Experts of a small language model.
Size: 14 layers, width 224, 56.8M parameters.
Experts: 96 experts in each of 7 layers, 160 squared ReLU neurons an expert, 4 picks a token, a softmax router.
Training: a variant of Adam for the experts, 443M tokens, 3377 steps.
Below are experts of layer 9 (counted from 0) of a mixture-of-experts language model. Rows are named router (the router's row for the expert), up (a neuron's input weights, with its number) and show model dimensions 0-223. Each number is 500 + 25 x the weight over its row's rms, rounded and kept within 0 to 999. Numbers have three digits each.
After each expert's rows: a language model's description of what the expert responds to. This comes from a sample of Wikipedia text that the model never trained on.

# expert 47
router:521456528529460550491524527514522472553513487527505480499492499484505536479529518503504478523531524520510485474471468447493491556499509539525514534556484518492462510542544484527478489546479505536494486516514433510492501544515502461524536494504503468505495528532532483515496543533541492478484479520516499491468513492507519479504491488517489553487478535490517514498539466524493485478498485522506555474502477511528490490490485529473512482508510487483470498487476538490531488521494448484458479478506506532515533504444506532522553488533518514467514513487518503504546529475487483462503526546483471471488482529468522452485526553462514493510507500488471511493528515528520485509504
up0:469542500509528497473516553539510503528506505514508549480506514532499515510515498512506496489517508481495507456513506504462471526527522493519483541534516500489478459462509461479463510525521480500516515538470507519531514475493494458488486497519497420524539481463493516494538539525495532448489481538509458487483504517483505527532493529496499515479495541455478535481532521489539502517500491509506515473498500505497490501463491473524494477467505542491477508501492545466542543479531428446488447508476502508526515513497480552496465525506492462517509525535472440538513499476495494499486461497505504489562495501459477460510496497517455512487496510495458492500459501521512485535497
What it handles: Career and role nouns. Nouns about a person's career in biographies, such as role, debut, politician, died, career, director, professor, footballer.

# expert 60
router:518489524519481521434543522509518488507512454516491490487545464505551495478507538525486473467541501513504519485491468473517486526531544544494523533546518525508468502507522484509516475529499518515473449538507476519512504495514524452526526483484499480503503528534533512481500484547502481484508496549488456472492453498544523478506471471486482544462469509483552523525514456504453486496501501532540517466509476524525481473500488542473547504503523471505473515489493502506522501516519486486495502466492459542504502459462507512500512481504535502493520487467533521499547504499481507466504548524475451449488467527472532507476511494472496494490469447473488524481490521516524505505502
up0:535468476486500523538533502537508523540524524471526490532496527517502512512522530497526509488496514497478503484537479483494518557536510561513503537525568489502468549484494485511505507526515492489473497533495515554472516536497514476507483491510499453493520500469495486493517475472502479440509509496501510491517476495460489516506503495487480481477482537494508499481511519505504479518527534545530429478526477525491512449471475481525518497470528459490504494519511489511480466517501453456490451459503430490460527507492512514504519471500455492519505530466466501540499519485490526477553518486546503474500466509470502467470503538473513438452522474483520486492519496497507512483484
What it handles: Punctuation in citations, lists. Commas, periods, hyphens and brackets ending items in references, discographies and infoboxes, plus first names like Marc, Anton, von.

# expert 16
router:536431515555474551488531509495501489519522514478478502524501514494522546461509498509448470513525503526509482470504486486514468529499496513471502516538530524499482557534540516512506459539536480527462483499497476549509505504529514489531486471493520474519519479541492517464497529522534511495500469504508468506498509475487524488481514474466466523472475506472527514523506465488480484504494467520532525477495497520543481503467481497474523504517501478521501511491456522450528513538522488511449478483523521516531529523475524526486563522554515486485520497433522521478542507477436503466483550516484487471505486498491523478476521509487482512494481500472456524495512527509506479543512
up0:522478486537536464498504516515504497465521509485460468487557498533517459505547501530499506480522496499512490482513516521489507507515499506519474468514505548535511475501474505482540504469467492514480498506476509503534503505556453516508528470547510506498492551497504490490532491506491509485451528514478465510465486508473543496525531469474525529522449571491484513557504481478513495521532496488524486522480545482472467445488465493460506495502509467462516510485511507457514507543501467501497524513508497538517513519494503484499488456529500466502541492529497481441559549503526459469497491506511468460512470481503475500472504494494535457544485477525479490475465519507525521467490
What it handles: Adjective suffixes, election tables. Word-ending suffixes like -ical, -able, -ive, -ferred and adjectives like political or economic, often in election results, taxoboxes and sports tables.

# expert 63
router:513487512546475534496520502493497491525524502502463505494471478487510553495504493528493476504528504521535492446495460502513493537512531508503514524491490549520473537536530487491468500531504480476467483533527505484529509493467533466520533468492476498519507507558506500455491523554490515477490450502518469503515479503485533496504484465497458530486487483476513558529511468515476511478511457524520503470538504506539467481483477556500530499513546446506461459517502508449518471545502486506490473478519499498497502522460515523478518534485533532480550519481493476493551502473490502396504519500488477479490474490488522489476547507496495486494472486510473509492469531488505494506520
up1:495473563491480486504469506510487503550522519525516423570468514496463489519488495501501507518480512531493462478435473505504482469488534500455502512507496494474552463499524533527491497506525494504498510535521480488547458527528502498507452512492445496527464503519488484499504516533530503512493514494475482473470533551505531512491508499487467499509531528524532523486498530482548489451501477457486498530516493527516485469447523487497510513476515493486484516452524528490518498459548521460545515464551527488510489521484510494473505504504579454471549530514514480520505503484508501482484526497470511474515493470505516487484489540502510482480506504528526507480477501501511516529491
What it handles: l and el pieces. The letter l and el-syllables in names and words (Zlín, Zlatko, Mel, Del, conf, bel), plus line breaks and Star in rating tables.

# expert 3
router:529504541529497536482517518510523466502510506521508473530491478499523507510490540536487485483530500533536482492476492495506470509505546510483509505496521506499489474540543456505469460514507475513468492491501491521518545520497502510494519485465484515506506489530500514480465479519505486503450444512510485477524493509541530515521492499482471506444475507464563551500501483464500509472454467512519541484512505516555469477482478537483515511500531466474464499442477498484524461558518489536496458467525515502522490497471524529464535499501524524495553482500512484484525545464455463448496540506443492476514468503503506479490517523465504486522471487487471513469491504521499485553517
up0:462537516520491482517513491495483457508492472494473469521489516509485535507497511542514511485445522519492525496494454477553527489488513502480469477485525497530506485496485481531519512457531470496473506515480509463509476471551525485468511521543491480489530469512472510459578500520523481514529502512487452514490455545486534507541496483492505513475506510513516489482472484570569492529479482509517488489482503500509451497516463504507513534504543500498468517519504467538486507517510492516489539485590498518497528478501484525510474505504519485438462483471490456504510516489493497501499525506511531523504511471517524501509464478446519487471484471511467514523515560462494479517501
What it handles: Mid-name b pieces. Word pieces inside proper names, especially b after a consonant (Nesbitt, Xbox, Esbjerg), plus table digits and sentence-final periods.

# expert 36
router:539455525542519546451517518498504487510528476518489488517515518461540538475520557519499500521530505568504476476479483488478496546491501500499526533513533492469475502567522484514476481542500481513474470524500468524525510534505522490529532484497509494530503482556511511496494472523527484471485455530513500493494510462498493478505484487497470530468477526483523510525512469512490456493482486540516534471504503470531500517501455525495520470532509512516507474474493507476546476514499462532434482502531515502488511515465529539483543523510520502495521487487533487482530506475462479473490527549456476461496485519465519471487534536485507473519451483505451514488516509500506495517460
up0:524473500489505535443534510472579501491502474447442540504484524533503504446515529500473475489470490488492513501496513516538481475525492519489471515512530513520493503513462498530518538526487482505499531487494504479468460454561567509496475517499472500519525520522490495517467512515500464512511460479471518517556514452524459510517475463508481535473504508480520484524465529466490496509526476508458513497513494490516506510476501530526488490553522452506477472478515485484512510512462482512525477490510478475516494431481505519502458553503516492533541516471495504515482521546510529495496505466476528535513502515468460508501468533503505515482519456509536497469501503513508477513508
What it handles: Common nouns, word endings. Common nouns and word-final suffixes in prose, like known, career, construction, early in "as early as", and -ation, -ment.